Experts of a small language model.
Size: width 256, 56.1M parameters.
Experts: 128 experts in each of 10 layers, 64 ReLU neurons an expert, 4 picks a token, a softmax router, a shared expert of 256 neurons.
Training: a variant of Adam for the experts, 369M tokens.
Below are experts of layer 8 (counted from 0) of a mixture-of-experts language model. Rows are named router (the router's row for the expert), down (a neuron's output weights, with its number) and show model dimensions 0-255. Each number is 128 + 32 x the weight over its row's rms, rounded and kept within 0 to 255. Numbers have three digits each.
Before each expert's rows: "raises" lists some tokens whose logits its average output raises strongly, later layers aside. This comes from a sample of Wikipedia text that the model never trained on.

# expert 15
raises: " is", " |", "i", ",", " was", " or"
router:166140145114095128127123170156160150074124048139146145121173112127072123116151119095085098145150172113074155109157138098107072095110118122189154177121099113090201149143105185103170151135179087141169142171108154120098120148099102116126148197155148072162098111131119101169042060103123127111109111102083125133195080102146126086085090185154133179065083164147165150164106076152126136157130102103120112178146108164061110127122128129110192120104083091101115096148120107108090129176157055117178120109145144166188149149096186170124148115104110097123123159137158177113159157137124157093084111171079098112163111109123145173056141097173131136127083104137144183134078108150094164065101088107152126146072114182159079131101090115104137137104093130115136127104096150124189164138120119
down0:148082152122165155155131105123112137180118107178097105133115099151155056142150105129113114132132123138143085120159117130123104098171109108119077110100133175192099141113133117089103089172124095164086155061148112118173100106170142179139058095115129096120239190208173076163143100129127129120160165104142150183141122166107177135101154185159103210134148181135148133127114122112116069069178119085141151060116117083141126175112078071123090149108106162114084060169167082109122119165070145176138129125157124194062105134128110153154118123121121148089094101108141167064135164186125147115137139058152160144116089135116191168096145102125144123098156064072099148092134132120121134143119118120091058118151134123143107181120088137160124145100095134140147122125092144130064130165129113
down1:130165070102175148172166116180123085138159095128089139118165088164165117132122170111161173103083168105161108165105140181122062148123155147091127074166126104090132096095083145095123064152136172113087121120132109135190133088105113189129143145154100066104169110089102157095137193108108139201085108195115097154109087139084139173117066154188133151141140112125093107140108148090167175136113132104088096164130098132109103105109116101130098124098188077131151098148101162169102120091126168093119154100117150149151076156095148145140106183173144109069091118132105087079164136093136137139104085120175180168156164045053101168104104170125114109132141138145093112143142115137177123075142166136085187111139105139179138191140159099132113114108150120181103173203143102187133109119106113
down2:108124112103102128090156133122108067159164133100130109136085161138164092167144124201147207142178093106106133141148163139145193134171154136163126121088086118173164088132127185128129149159095099134096187156134153108121206171156096112181114093130199177117136166125107135178135104122151139093159168058124133113088161134153154099190102159106073108192197100163139096095138128129111076106088129139175182081049101108098117140147092065079174093150093195164150103165096179099162120154128161067178144152155150152135171152176145139231130102137118129116106101154173118171153148128081128146114150101147165161126079134138152122107125126152113161133159095124135156115164186087141158127102134159132089115129171111113120086182123132134137143135156073107139104110087162102105075162149114
down3:126150158098132131147088128096143132149161139114117120115101086131156113103056119132122173155127120144104096130113126115145084147114123102128163078139120102063158107126165135122128129102164121096105120138071058102098146100195090062121049163117173104130101113169199228126132225126080148082139129122143157130158121186151093095148086068154136153125095152126087120140110114104152137067085125102098179213100130103139081124124128142131128097163079159098127170166210075149163121107140103137149156175061146084133121053119088146117142126097169058165140185207140137137117167124129127137154128110155084098092165190145123104188143142175128099160153106154152100141062156110146135103161136116151133155175104138085130179113110089134094132134090142135193136148144153156107079145140147
down4:136118120129134142117083128147105114212176130107180093114123132141112096164114105187134100112201086137147120089120141154194118092140059081101126150085156154172106077096136083176182073167094135126112139104142110140091114119130117131165118113114182171160094111160153158116150151185098172125124183088113132066088145159118142098094137156129175168134123119209133138144143150149140104122086151147151171124107099059109143136127145114142114088135148167108085154157141106095136069127098084173112097166079095193155153191139189085159071110179121199098105149124076102137087113176132144086139139114122167178025136165133155097201143146143146116154168146120131090068139142128096129107108085194120163129121151088187129111137127159150160100102093099103126132086105189093161108105144125
down5:130124145128135132141125127106074105128147090162131078168141083165066151124178142163158129091153097112146159149125147112084119178128111157152124109130099159193152161175036096119094139097101172144141090135154132136143122125213179189126117122138097114108092122183185151124130149136090148155073118120148142134154130122160076110062098132148145151122134088143102106088152083113166143115132125103158149137067130113155152155129211156121095038137074156146136129142115105148174073121117090136150158147115159170174142125155134098104142093155148089170088156184126128166128138104075086082155109066092102108145208114202086165130113112114137108146153132098116130106107111060149090145076105126121053102167117108111103175103128102145110107177212208151120094140146132158115174056079149
down6:141122144131157097116037088092144061133133100101158144093105089167141077151123210153165151131171100108110120122161101171176104140156110099101111143145183133142083079151141174202109095102167180140127078096066118170137143112125161100126132116145162107162153086106127164135111143147127166151074113083115133140112139124117156110157129179160117136101090144168116121077131222197128093148115193154095093099167153149121129109100129111157064152159109083070190166112157085111152104149044088139088102122162154143103113070149104125123069158134121126160140089119088150140151138107113135138150101100125085122166134153175120161197124050182181123143059134121076152164079127126139097119136172152151156114152176125075064094096115137166101099108170153146085125157126111165144164105134128
down7:112137197092119169163099117164145080101173160075151100164137121143086106178146126187127142133134078147185111115124165123068147181131100091117166094144094182174095101093155121160172107169120085216110143167134125081136120141125130157142055146061123184113134098140169136057080080115195101172131123139152165112171138132154112105125173123151170130094188159101145089134080156053085122069092100140130190158093122081156083077144134079107156098109158170117128150120159080119102075165113096099128112126148110135135084117107128090139069095156120142118095134165094142116140068132075129144127152085158167142127168192120137071187158130125123134122133112113153167169130109089136113075127125134096144165129139111113202150149127129173170142106087121137093145183107140184101099166118088
down8:164135151109151102093109148135121128177152066076146153154109139157113146163132136167126174119145129114144149144155125143126114082163154153107160170161131131093169047104086173148112107115141165123139185094129080085128153206147086066147157117161186107127104167085167151100102122120127156089124060131190105104109142108092107079112148108134138144050097174149119099171093120148110135105150166146170134097148146118119097111117134155085178061147163092156167116125084155143162100092134210087126127140185145106146180108149134203112151087152104176162150133085142080164094091126108134136173128097149110148109143136095142132111079110071104109107082240100145090156084163148134090135148101132147180158146154150089140074090128153102097137072116118134160087180079142066169074083149105
down9:125111163132144089071129097106131063109105122155116191161125080187085109160121085134185144143121135145120070080061115092117118165173100110179139166104112064128200092159158103091126116125131138105133059092091131102105141142121144097141121128097132158103137126081127154145149109130116111156157161108120148154132154095129078072130152166158137186122148111136146125114119115125155157148110149173043117137155128179147130122157137093134150090140095146100118150122115044123153104160145062126119141137148181133152110107165088171145116153115152146177086129057118087171131105087126107176163158130160101168097132155156108100196152122129192108136122120160162127168093181110100156103100110154210190161190135100091104114162125138220082104162202163188133142142143150072101140044086140
down10:126098189155175099106124082093069106117168116105125141097107095156122173128165145138158173146142089128121084147121086085098141172115110155195138164154131103106145082167145112156164099054114131125106101084065078115171130142145107055125103137136159153090096080092143120187082165174068165121118186128114119132173115114149113053152159120128156142114190129132137151099122171107101158155121051105142187152105142094100108095169147115110098127137088169143165162134149163128083121085108133129087117144143152097164112129144127122148127152180169096185156080138058121160120135114143144231135202099170095152096101150143129124135131082127161126170098137154116118059127109071195093097149173094093161160180113099104180108112197104114150121162194106121106172096141125148106109171109123
down11:114143145147148158131053149152174129161108096079153136115166110079126043098134094129163154124152143101163132129079107167127143095132148060069124138116120136143106159114135123190097062174053150154095088119151153104175089148166139160130088131152114126134130147147160093180141159151137101098078099106167173143129140125125167179126158084137145158150151104127074149130145133103106103136091186145149123158112165111124097199156156103153084157130131141119075208104148137154138140082081143145103197168104121131111092101095161143151098153075156148134104118102135123065091124116136125116085119079074104185183141138153173120172162142123171110098130031150171117116132109097178156042079130160098143100149203178131116114090111173178157136114116148095137087122129142162030113094122142
down12:157197158101153108155125113128145204146139095090131121092112087168133118132138111044136184183157165139113132124144101132165096062110070068109100095152189149129094119121135083166165096151105140157156133145112107224176195096140103113131138109137154110154077125178120143122105073162121147109141101148102168065115184166184066139157149142144135126193163105092114145120124110116121101129094136129138106161141084141106166134107137082097151109162115164135078189180171142095128163163123142161122133110128110110073120045093119126088126090180150122083136118113075092088117169090124169065124129115101112152126108150080112074158140107149178112149145127128151117148168211157187069152100142178140088149110060094117105124122156131119095151108143142116141116113124219166068097125143109
down13:106144110113145126111116137084121176169092114132101160130064122104137094120162147105116148166120126106156190127092124122089177096142187128176100143109127107135165109119118133101100143160123105133105142148143123144074114186129119146114088111155104110155119158132100162054089097112125142170158130194120121139136238100107129200135123102121128139185165132149172170166163050186161080128108152161129127224124116117137066128122159121093170155142184138183144032134147124108141129124153162134135174147137121163144162123084152083155089093140167135111145125142092129138039079107112112098106124165087164104161157123115148135104147121144015156141174118129101152144184117154125117107131105120087108160113087199117152114142185114153084158094112120153173140168073117111107223112153076
down14:161130144120180146115125137048144095151156079184048193116142098090092141177113133152161095119156101156099112124161104107184064160190076160136088112085140086171173040113175135119110136129138139139098094146070198112119136100129139076138130105129112134084123127113133151152100142092130158124111129130166146117108143122170086120139106055120180168107162157139077116144156140107148061168130168130121079153173148179167116134084118156154129133157075120134120145024099112129212092103131099105077148096146173105137091129118105178143132171169126160119147102136138122137092163105081115144133094116131145047160133131131150150176113136121217151133125121131122129099162115123170078117063126092180120140111140131090082131125122165097146113108150136204152154140211131105101078094127148
down15:143169124120113137183139093122106079170164150136124121105087143084173169155068119131137146084118139037177174142161139123084149116145163163066139126081086093088122085133121061079124050074095124074132137065174122100142140146098079153180129174107179164146103169151060117099132193152145103115088122171123118131101179125147126117140154109113147137127154150170130162091139185098117118132162124124164107152135133119126156140088088130115102117142161127142178086160084123150132151087112173170118198134181114124155109150110097143152094123136141092114141107190148179103102168074116094175131128134142174188132159167135116061114118115123100110160122139105152069145115152139169071123196138131079099120132196099059185132078167136142105146107150120218112175162140102128154082127126164
down16:173147098097182159097119101170107101119161091081141134130086091115145137140100138137160167111147210130122153097116170132118158121067102177139123081119176125131150110125128118108152074135183130106118129068158113148106142132122161149132204155125112155166130076111108147133128090200097113111146106127152074158109124135119105106135156102170137107132064096161095150164098160156198108151138103203087114127147126082148155135160139161134166107235169047109165140114089084168151137095163110103115149113094187085101109114081177140150125082122110141137140111174047074150073173190159086086124129131158110127115137138125102121171141121129103096152166203144105068081109114143115159112074100130164169148114064139084079095095163163128105099100088137154090177128082140093123163102101172
down17:169121062143144132120094110166081143093144086160143083120152138133139088100154060183107170183115144083085069156152121116097134132146098099135092073109117140151139102119116135114129138125186122151092069129120114111185106110100111117049097108173134154133140179248159135148166067120147128070156136098115157155226132129156185141106094105075134086158143086184148145135148109125156134129161148197158124069155101109104186123128053099154117150167084110122145085134141100111115115187147131182091123142149117135145184151127143091176071116123052143098145151115125173166165149125166151134129181162170189109174104126151131136202104083124142139124121119122108133155141077099148095165116158135139145159125195140135107176110105111106128121141166074111094077095146110125102105172101114
down18:100113101136157141148157162106105084102126135118138109105138099151115183114147082119156129143163077170147096119102101126131123171123117177093197125127159108174110137125092106146119113103127159152111144194127136121090089170145076173099154118195103157157170098162118128083136153079117119192142096145091095098127177113143119167124093074109161125167163143148115120116144128117143135144016079159108119149110109104134165183151118157051134113072113121167119104127154176069198048104123087068118103081181175129123170160126159125177089111080176156095119120150103121126096101149136111162102161165122128113138121127182099157133085084101108137151145131159139114156087151099128135148141133128091100150149172175087110236159099108046109144121172209125118089120131071049117140133186128
down19:138103136105137113136187062096138165141160148175106118092104095110139127119143123119120167180092072122112122154101128145159127114147186167133120177116132133104190078147136110162129070124147082067166151072103094070157169146106064131124120195122150083116109155132096178119120092129124125110079076091102133066191172159115118135152132144139123050148128154143067091106123148126155112135180101087071136077134111134193102109106079075166132152096080143164120108182161100134147168101116101134082113183147154118111149088159110146186141161181111104170150141092123123225097149066139096148149089144145107127140106114158116140118217107086089104116156130141183120134128082065161149084153106130155112101118104082128141160144206155099131146168158140111190163153084183110130127152114093
down20:158145153125128107116084088108159064172140152143120103148156073158117118129134175161142116145115147070093120049118134136166133118119089075104128148047161085090145157215068077155078141137187106075140126100109167153134122144201145141119097108122188128117118143136119165084123134124126100160124145145069109153155185132084120088122141090160157088160128141134108109158157125126110131129181093147091206111149102103157124080073096065149142080112174165144146107182136110128092106199091142158110144088095125159138159171157112128127067164188136145114067108125143090140082199120156167116114132118084171128136124089094114125140128101164195094160112139136115122111138103092155101141112079094181121130187120064189124141186091118201139093148152090099140101104115134137136049106130151
down21:130069103131146139109217092155085159105130114186146118164137097107118198139165103112156221130167162140130090096113101168130142117110122140146119138135181112103133116084139162184129141123133137082189191084099113091105084081132099086123100099150182120121115136131171101160141169079139145141071101147110127148119170135092098133163088133108114150220141155143162110074106124067129121126089081131177175158144109135137118195133148147087129158159112146121149114108167149136133176125115139146139058110190040153162092095156146163158071132136148092150145189114134107180118116120098140142152122104133144106120134138160174074099170100145083213159187145159148139095113132099192128136072168166124071129142148079178156128112164121135159122164180121130166152181119117147088200152135148
down22:097111131077166144118073108122124136165107077049127120126147169097157135105105087104094176132079131103150096174129143198150121090100089136155067087138143124122143118146111166166133151155128171107162141088107116161170128099136089118154144153141096169143126129143134132150141138094128170133077175068134142126124141174086115112173148084093148204147133169124121162076116142089080143138097167120148114039107117077158135134132080112154092103147179142119107102165118167166157124090130066068104181083115162122167101156086130132101113127172160086141141118132119130133127155164141179109110061118063135208122134139123101146140124122119148200103184140124146091095084172116143140109135058152130097078130180144159192125110141160137158155115117101144139181211156195113022127166181121
down23:133093167135164126126126160162095172115154088099037123126096077185115133083166162074160153123134105132081108133137136131141115084076082137109178178120134110188140144139143088155130137140144114110141149143096151122194116178105175168100140025160099119161089129132160113097099178221121152133156112096074160079097117123116125092168115183151157156120132146111121096102132096143085165104120089113092102132134086095112224149152132142220113126188130173140139092153070164157158169146136100148115113117079154107137128115124086154100107107163127167155121130124076090136119079180086067080211146098125110122103120150088137134164126163120060139136129106119200138128119101129107089184150114131106144131107087110084142067125110168118149144123185063152096182091136096117119133143119128
down24:095119118113157144141019101135128121200147102118131114151158133148130105073165113199202206177132156136127126104122074087169141069151087150167046076191143125068071139119111178176100081162166134163110136075101117103141092137114130186085134094110079091153158122095162184143088105148114204143125149173142129131115146113171159163103083106119123127110181099105124143103091101121164126120169121123191158022163057085101144095123174164119132113157139135123123085108171110152132136117095167117169099102155120142126183154114141172113124104151093064100102107074141085138152093160113166154168105142146159149128132125111140133136102094108109085153156121144073084087109082132117094144108126091103128085104183141147094083129158138143148130118115070117116119097101109099122145144152158
down25:158169149163145119117125132101124052124149151086071194140131176120096161129157074124153204095171125091142139127119134115117135203162119120100134122151081138161159094125121136138170076098107155092143140130152159108086151107093144116107108096101126141083137089104102121148109083132123110091144156114200145046154155128110107108102115103165112182129066106126148188120089095130092135120155138163074171116071159187133146170079144109117054100139109125125131133132097080099153139098166144180104165145124088083128123065114100116132145128053047105151123156142107130172085157094089143219187137104108112043086118087157140112128173129129157166129085135145141152114101125094104076130079177080123110101112162070196063124117141046083137113115132129064140115129105136145140128128134147
down26:172115138129111128129096109061138144117101153101070131072109040074157107142113086149173171184128137114122161202127172166172133150125164128118148142125085129161139162136153129124089169094097088122166140159116115176161095137148124113176129112068087138081146158156075061176143169087157107117091139098125117113101110158123160142146114094144161117185118121088154076113160103100114105084172130082172120059120139112104142164127095086131132133156106098160130113080158196166134164148164076107157120198117000147125131144126119108168149106123170145125155102129170162102115098053124088184094125135200140125183101122101169143174150110124136113107177117092121121129175163119088100150081100186135098090138103120150126179095147137091174113192070123144134135116132158159112135118154116
down27:111132132078189129107091101091151099112061112091126128174087093076168181123097160094132158150154122196167116088137109148128153155171208148151138006109130116144124150116173142149138135098157212147144133121162106147144083175093157124143127121159135108176166123156156159162146175093083102152107134170150100167097158100169152125111072148163106145137094124132145170133125121079125166147132111142163175117115103104124101106140217145161129134176151084115123126121127147095119147127058110122155122152109131160119118141158158065148089111127103211082159159150153083167107116143156091133111094117134134072146064087145069091092142103102112170170145106092121117113099125140145102146087133098025097119178170200154125175099165082153090092115116106139115087147116107085064144117122145
down28:102121128104213109155071125120082057107109141071086125122084145164117161102166150168133113142175087139114131129114094129153136124087120135135139146121115119106061158137092129193167104095086115062123093171109090157145152113162162119071110156184160155113124134106103222128091203170086113113144168162164100109142128130210136065178086118153165130109124082118136107113157131177074145119082158098126127138056128110132131137131093118066146153136106113099145140145192164096117063099156095149092114121130164178083152145134139081126121171118058090158134122162084195142132112163138117178104136130144100093094146104085124176132160089164099161156084155106128099133101175066138149131140128145063161135151144118145174150095128160158146096099164156141123136096095088107105025125105124
down29:115128098076160114134104093155083120059162145126079182145082116109102115110171163163137149135166113104101111125149055074138160084072115201116148127147166101141074097098110176123084119159105160159157173020084076104125109090125095183177060077101186100140151186123102124105098136128163127092104098133153138156097141106176155126142127165097142157125150142105108117142090138141139148084112144141124151136059102099119110124056159126077132118171140185109130146141104142120119137123117164098112147086122170047119104185104204089110110174091080116110113157106186107180138130119151101178099093110156166142151128160106141116064167111149072143166107184082103121092130144170148105080173175134085106152144144114135133084167141094187150142101157121101102103106155130140149126141144193
down30:092161141107127169113175133064157035147148183147137119084135102084136147168120154161082093112139151152149168178163147139185168136176113199115142128122107086143086066130080131108139178110159149145124144121150099094083142109096132149138110161140133175125116116081137176139092152113135122139142105194150108155096131159175149150106085133163145156155131111082126144126115151127146122098128097138184145151133176123146099148035145068130134143179138133119144113123103137175133072165179108061131115141158150158064131096119113159107131145106123094151105112178145120130168097128112095209098118132212138070082144128160122137145127109161069155157159129139103065113044092108078121192109170137086126116134123118140130154196166057162071160068078101116194138160146140096143141090170158
down31:132098104083133101153117136109154118141158122127083157165114153119119079117099145077198113102108128135130182120092126138128126088113132165122130094102151127141150134126200143143120148165128196092100081133105147170083129121154162122105132122180141111139085164102071142102182135124151121159120131164119144145128096111080169141168101143187127158173123082116140132114150122196096116188084181169138080160136078108111130141128137135141137206083123112136093195158147135146192146117104161124156140121137102189105142098152158136209127125085094223085162075096186140146119139089075051112111121167097159137061125098118201061124207106135128156123153134151135127115162138120078178136142200131153128071098167152165145153128145060158103176148128096104109137152114084165057132108158182
down32:096148194091166174133158156144109131129126104082114067056110099136115095169123174202054112108156098094104131176127173141158167146172106205138160091179073095137101092135106185104069114196175132141123154111120126133147114094178110176148129119160146143117131139155132155138080146168128150102156127133100149107094081132154104090137186119147110135068183140127171122133175155119154136072165144077173141129117163111175096126093226126139133116162164121074136120125150140147135136131111174102143160173118124157119076075143145136077140066110104111208115134154094126180126113129135135182139169121136127104106130110065138173045086118161114101091119111119083084131090116125099108085187154091204141164140126121118133127115129142127194114153083092151135151129119163104200121181141145
down33:092094153134113097085135098133144107156154168132106140087164159118138109179160162114163176148151147111152154113108107136113152151148111179148140141144160123130165105165083146167080087167112160140130203131157155099094135144181139189146102089178119153110159168175147117136131165075157057127156097119070137135136170164063147122143095104156124114167086157094154073121104067147138119120104057136111168052080113135150162107103191132077112087146079133084185132196167159113161152115086192128177142136184138113161148141134142105108097111136132143126069185097096094103028124112142121147092159065048119127162098109156155088063124105089100156146123194128136127069098176119123155132083107129121145141158141091143151174176115148131112053100148136112166122134116143091144146165155141
down34:058151116162161136107158149136076144095154132156064122142132046141155151105127144130115183129173153135132154139120103149109150190179120202149129047146099127141149115156148062067075108159160100110133113093145138087150118171123082170100168128092139082080152140157140098113158186140131160171087099181146121170121118152145115087071089122107165196075150082149115128151101117179140138162133108151169191151087092078122169120152078099188149102124114158160115099106134128146132125171099149081117147155085132125118122129133127114141063091138178176121141156126178143188132083045142112095092132095172144124139114145134141181151080112141088157182122134126148114113148133068114124129155149086091081077074103094115219122078154151091135129174074132179158148090129138125106116158165128
down35:148147115173124130080063091133133134145083138091142134096122140135128125171065098156156078168089109155146084147148164099135149168133145049078070059137151173130177097112204142150112126150103131090078160110157134076167169106166151132126116137132130127151182165131138087095201100134170120116129128119131124099132146193154146155092148136160066102138137050138165078176155097130090115145187176129156118130111120169143102111163164103144122116110127114176147144092140147087189192098132087097107174147176150130186158083168084148151129108099138132073135140079144122144169182141178109151124111148129165118124082132168134061163150162111141174095131135118129135082143106199123131165090160182119136156088142110104105159210088132137061075159158065093089111120162156131115095169136143
down36:190128201116133061104147141065156115152201127132136167112066099160034113160148112122149104137130128100117125056122141112172104130176124134129130186111220132147061068121119110202122147121165113164159128124116112110153132105148122086095105140183101110081137140176145213115086170112164104149126053123091142104105134185117103093094126169078169165117096153179092134115079121163193121147081137169120111083125082152147087127157136165112094095109107110109129104135135124085157098188158148164136152129091210117137090113173141113098060104143155163136155123143112085128109120111089142121120095142123152102109148161168120149140090140118184128090146171093057127124140178140070112075115113168149171144159135128160079156128186127156114110113131098084148110167107125077152145095139136
down37:124076178131093105136129084142126087120160129095093169162142163129122131079136087135175131067084148146107080114167092117124134141137124164152129114086109154159103100179096116169147096140120176193094106163144088060072084159130098157101152190158152128123099045127108172127165106156172121165102122078076123106087145167137156093128143153175141135113144124066130138099141170158094149097078132165140120104139091089140179200106134122113124118089133148130163084188066110140110146149126083198158115164176112158076126186105113120109111104133130109114081101161052110097118122132126103182156050089095164123127150120140139098126089116137132110156128111162126144173117137163163063132176230139084140107137123123123165115140154089122184207136131198114116145116060140096085106103102102
down38:178122137150117077131134139049099054143193108135130122145107126148069095159155171176177087149145117159141092116139147086149129123125101185103172077140105088172153147123131148116160117121108128093116128148125131146161095068167099120212191169154114124104193091158069164147127111126137117115130136177152078062117170150159121103222166087106208085079133128140074105136163168135098134160121145161119120193111134170138133124086119158147068136103129083094119166112128182117130139065161155127096185181136121106121119118110099118122139143148069131154148104088171153045140061087113069114095118131131144125139088145165123088077131099120120132137110176170188120180174148098087177122116094101111151103176132086122088177107108150095140098124101099134159135136179162135121110170116108
down39:134113083157162132117118107169165199121120091128137137167146114136132126129140134158159155078174120060101093134153098155090142103133121109159063196145111101109176121154147131067122126101169143115089142147157109111129077174123112082110146037150102138139093114162167143161168180114134141130158126137141127114122180122113179115102107184118083139137091091152156143088143146193132121149123160121107142204121119153083175096227200151080136088123142131163090104103193101161162101100123090115156093139170136127177122200107075129174083075139165137164152165136063091089136125134132128156110149118157158104133148151197108158160123141117071090141098115103127219083147088087144128141139123135158039109116131097107174081151152199110150115146121121156132147147059144146148150180105135
down40:155169114104174130125098139096110089173138145057124098134130111118109150097130125076108171183093141084129110107118099158165104080199124107134186111118118142106073111160059108115133134116163095133141132122073099096169097161126139097112142093189153209079167119210120116122130214142091066154159070142095152119159160093155140124137132145104158128134085124142157114119124148161121089096115167073148246038134173099110105095107123135098142144125120156108140129225122163093104122118125148136106085126117058126094169139123092129102108122167140102158176171146138153160131144128153143212158100090109090105109111099157136100151137144175119134149147122075188148069073122075160101118112142062048144137149126136147097124105108093126111130087106102127131173153133145120136107165155084
down41:176124104068167149109138081162141111153180154175140139102148126096148116092142125144099165115118159121121063136122082101167112100159124126089144136141148128134196113099066139084121105148089147119101136124126153095098091120160114089143147165156150096173072108156135104161206025053093108127133138058119154181155150150109159114116170090104105136169081143136120120122105143138127124159123235162122148091154149112135156136132115079138108152147147128168117068094131066173122086146078152185154148119118106127129096190110125172163079117112131162107113141121122106094110144132151183175092151043151131160113124118123165147135170110115146133050129096094099155179186139158113135151174087088171144145216159156093131188128102169108106172121108145077157124114153187089094068156118111
down42:105112069096136108124155096166148154113113141155129133120117126114058182111137156144143105120080104150112053092078111142154122119110095112093137106153129171145190157154175142166178163160124144054133152167146114113106074122079072148146155134123047108126148138119100150128157155136141100122121123088072021056119189123104147123096151163096120079168092139160124095083153181143124120182116152136057065157169116145178177099140086121139145110150123150174102151127142145139170135104098095108120138105135143106141182147083123156142164149155184148143117135099131106102075098078136190127156131151161113155147186112132126155119180117072126128081148152108167130111196125174143219174142098086150132129147164129127113146158079170122098088123163136111133149134086166039196096177121136
down43:145061137156197144162179145148199171149132128101077095101142130064180161173103157175161125099108191083115099102121100146136080134208126135136089145146125111092116140139183166119128046120152181162145132099185112138126134119151144148139113164094122183131059143132148141095142186099136129090082135137166110127083187183171137121078096143178144126102104189125154122166127084120110090110158130187065078160126106067151131111108138155145086102115146138128158065075148103165089120161117127132131132158117133076169061094105139147131120109145156110056115159150119130114061106105088079096119052121163125158133167152174092106079133136147140102102120172119164139105112143193155131098118148103140166160184100149122116136134134112160179095175125108082192159117158145117076130088154121
down44:128109080116159131177134127134108001136111111099084099105081104148108128160161129142129117116219104074175077083129112139088113178170150096116107132106160180120093082148048134124140070151093093152113131150101131142125104097169075145180118173128128123085160100167121151120119095165114089149089140118159116125102170171210151099163119118186181132122136196177123067151102145176133125137105178161090169186113139122162089122093077092090123122152144139070110145116126120088121116142133163158146152128098139141148124103131136137119112118139077112082118124129135135106133143119089086181133162039151130121137170159155148171156172109144168109203144115091122098153128180091136122122137153169114151122181147110126182201084111100098104165110091150158081159153062171139182124121172117
down45:123104169117160094104054087101143137128127096140111179104085120133148116140150096050124100164164067095125127178130134165064076185125097149092113101146128160167102175060140113100167010148114104139106153137163090124182067061139153102143118140166133126121200153166089105140135105118075112155163125141086109104161127142120124108097151099108218172093102146142157186175097139149139107151197115119109105130191137190170110119121094134076108142168147123163138107153152107099128161177111149163152137183091167135150111164114098151204105105171148153126143128096122119075110159110138163138144102126179116120122144176101141194068180128066163153091149085179112149099086115192141120114134132095134123089120090166125119082142150146122095126099119143139111108178139148100094096086159133
down46:083137150153123108129147137147098107124094163082143104127115158108128088134108108127129157087090157123147136164134099119199097142178106132088109115187133049080138098162162168078176098155108120146122134080115121065149110092109061155095104139126130053148118121120143115129129165139133093126130115130186150159086067111157166162077067135145103126113177068095137170078106118203122105147125140175121138158129131121168147161151125083138167121082156091161143128165071198126140149132106165114120158067128165049120151162064138163111082118148159101108064134106119143180137122123069104164118138118144154123124162135183122129100197116094154197069083139162089137149171136128099154127141149085108139103192182137099072040159114120126096130043096126128098079098123100103121107163087133
down47:216151123128135157148100121096128099106097146129147145145135118090117142104113129092050101187151153165144146138117119150147169140110059161164090092111159163123142102128130152136091132123137084176082097100118120136145140150168149172153172116193105151073143101125191161165089092135097164146142177101131177140136101089182102136111143126062155039133102064145132111142153161088093140152102169096066160126115116146116115092160128116150132151120139123134120124140150138141156099121185164078151129113136143106052164129140103107111142152132126165156167115184153196118078156137153091187103084076119126125107091150110093157144103107140126138103210119143190189099069136118099156153117178141117143159173081124089135141041086088124113131148139169152183084113101124164091156062181035
down48:094174142139117087062155128117177083114146123163118139135163168084156167133180095146180131057140155184173107086131092149113150094162020148089155073065129159182109088133096123067139152101093142144177105132212130127205118099107163092146151141125081145121166137114135113136177118182137112107175102144141136133123162137109118119079107106137126152077134081122140134149108136161134127084136158130111047076147193132115115169099175174100104163150120138169166113111069141130068138132120129127113108104177093116120118106137097148144135122164100130094165098143041122165146103132120134135083114141154076146140084141159099062118158139109183131171122124108140141138074081144148113168132107149137102130147237169201137147132110143137113135170167108062145123104157160061126107150119145
down49:140120148088151158151156086097111079200183130180087109161131108162134170040173145126126181120156138185140142170109119182107093138156139155074131149135138051075122126145129148104092115082175117160097144091072119098109145112097030098119119106099066092129164129145153121071173171102092142099101142135117085127099122098187098169110108112149130193117096207134158122093097162091138141111070118108142128137134085128120174139102114139175123115119117187150160075176193139166144126079147114161152194137106136139154104133133103151146126159099135091124093107168103140139073162149143133135191108085177152129134134156112088113166158099137074176202119157117131102107085159123180119130165144139178168167105179134075162144115125135125113141112102095140147170159041138085161118084142122
down50:144175141134136115100098135146141051118142110049150144090138151154127152169174159132169151128116117054103116091185115130112162127176103157114149204142071142174090095090141121134050081103116068077148056100091136083193182120123093153111128111108122107108143173127121116083084107114176161090144085189177135117173147143134127094143095077159156070071172106141144135118094126143122082134142117155129102164096108144105143127139167164133152135143103202170156153117191109106157075122145144091183103100134176107100137121075152155176160124158115168165163136053066131144148095106112098128162133149197136130122065188072160072105110145104110086117109125099161127170056097079116153122108196114118120160140141151165154125118103105119128131145166177131123136096119084161139138108139124
down51:113167098143183130084121126122118145151113081096139121148100088114162104095075093068099105158180122092127104103106077103134095117122084066138108108145140165123133076130127116103133121149158135174137098072131082126122117067104142143129116144118100161139125164128177162171109104120110196163131146143114196174142120123126177153145127137145191160123123093113139209104081123146194067125185172140081130117196089090133108162125096088115124100230139111134177134125186074139105143147079167171158091118101095158124105146153142169105113131147094136146179093100098084180123182104156214126110135125168192104125109191129151131138150139161091088146147108147120095134116123117165109138114138090081135147112107131066117126102166198050113147083094109098080083164166103132087214140117132
down52:114110119128142084131122098148117153116104139142131081158110143157124158151140119174117139142069170149134130178141166089134141140147170129094101159110128151122171107184079097072135149177116179136086133135143148060090119091180120153089128170130210146152095163075137104139174191116130122118139085122148152114127139120141137091057189228171154109167134111089122066174109090157083154168143152211193079126117080117151111145130102064168151142198166119137108120124149126165106151114056159103171094129171112103163148129131108133109105132154105120065128125157154139132142141098066123135135180088083126154104169119195121127070136082059083111100120182147162105095121102097129160153153156127160116113088104099141123170104146106060082169108050106082174115147148106117130167169105136
down53:160164172146086137162111118152201164127128191149169110115157088152109095124100097101157131111089091149152128118090150104177089144140154100166145159123149120132128113104143075091098137097104094105117164182170133141078158093145177134126152118120096163099147145148145094101143145160132080145124117114129124156143142199086167146137115137128133145159124074125120115112167097167087107121163148106140050101134153134134110089106131178144154116099135158155142173131109072100130128159154081068124169133178201098136108098125088178153094135084130173096123073089140128106080146108122115136077172175147107182108174124109121138095176107135119055053090081099120102142134150152130165075118133055201108120060155093085068131192138125186165175114087136161136147240164129132103124112062168
down54:124075092145155098121132125123140124124099106180088175141136143152117127106099112075077090151102097108109068031064136143177147115128138151093156160076157130131072135122107101114116055126149155122161155188081176154145142114155141107111116123126112177106163156149194109092117110117150110164126106177080136088162136103134182132103057129185099154141149087096136136094116123109094093129123108044120102122144126105213168126120104116136161156115120202107097065105084155075114098177136111107170107154066116153122162128173098205088071134113091133111140099116080135099126106115144099101090109156141159081096189095120121173126144138123072080119098103135181124139088131080103092103122103171157050138186152128136123124174117127193182174172104122070141109142153127086136153115130159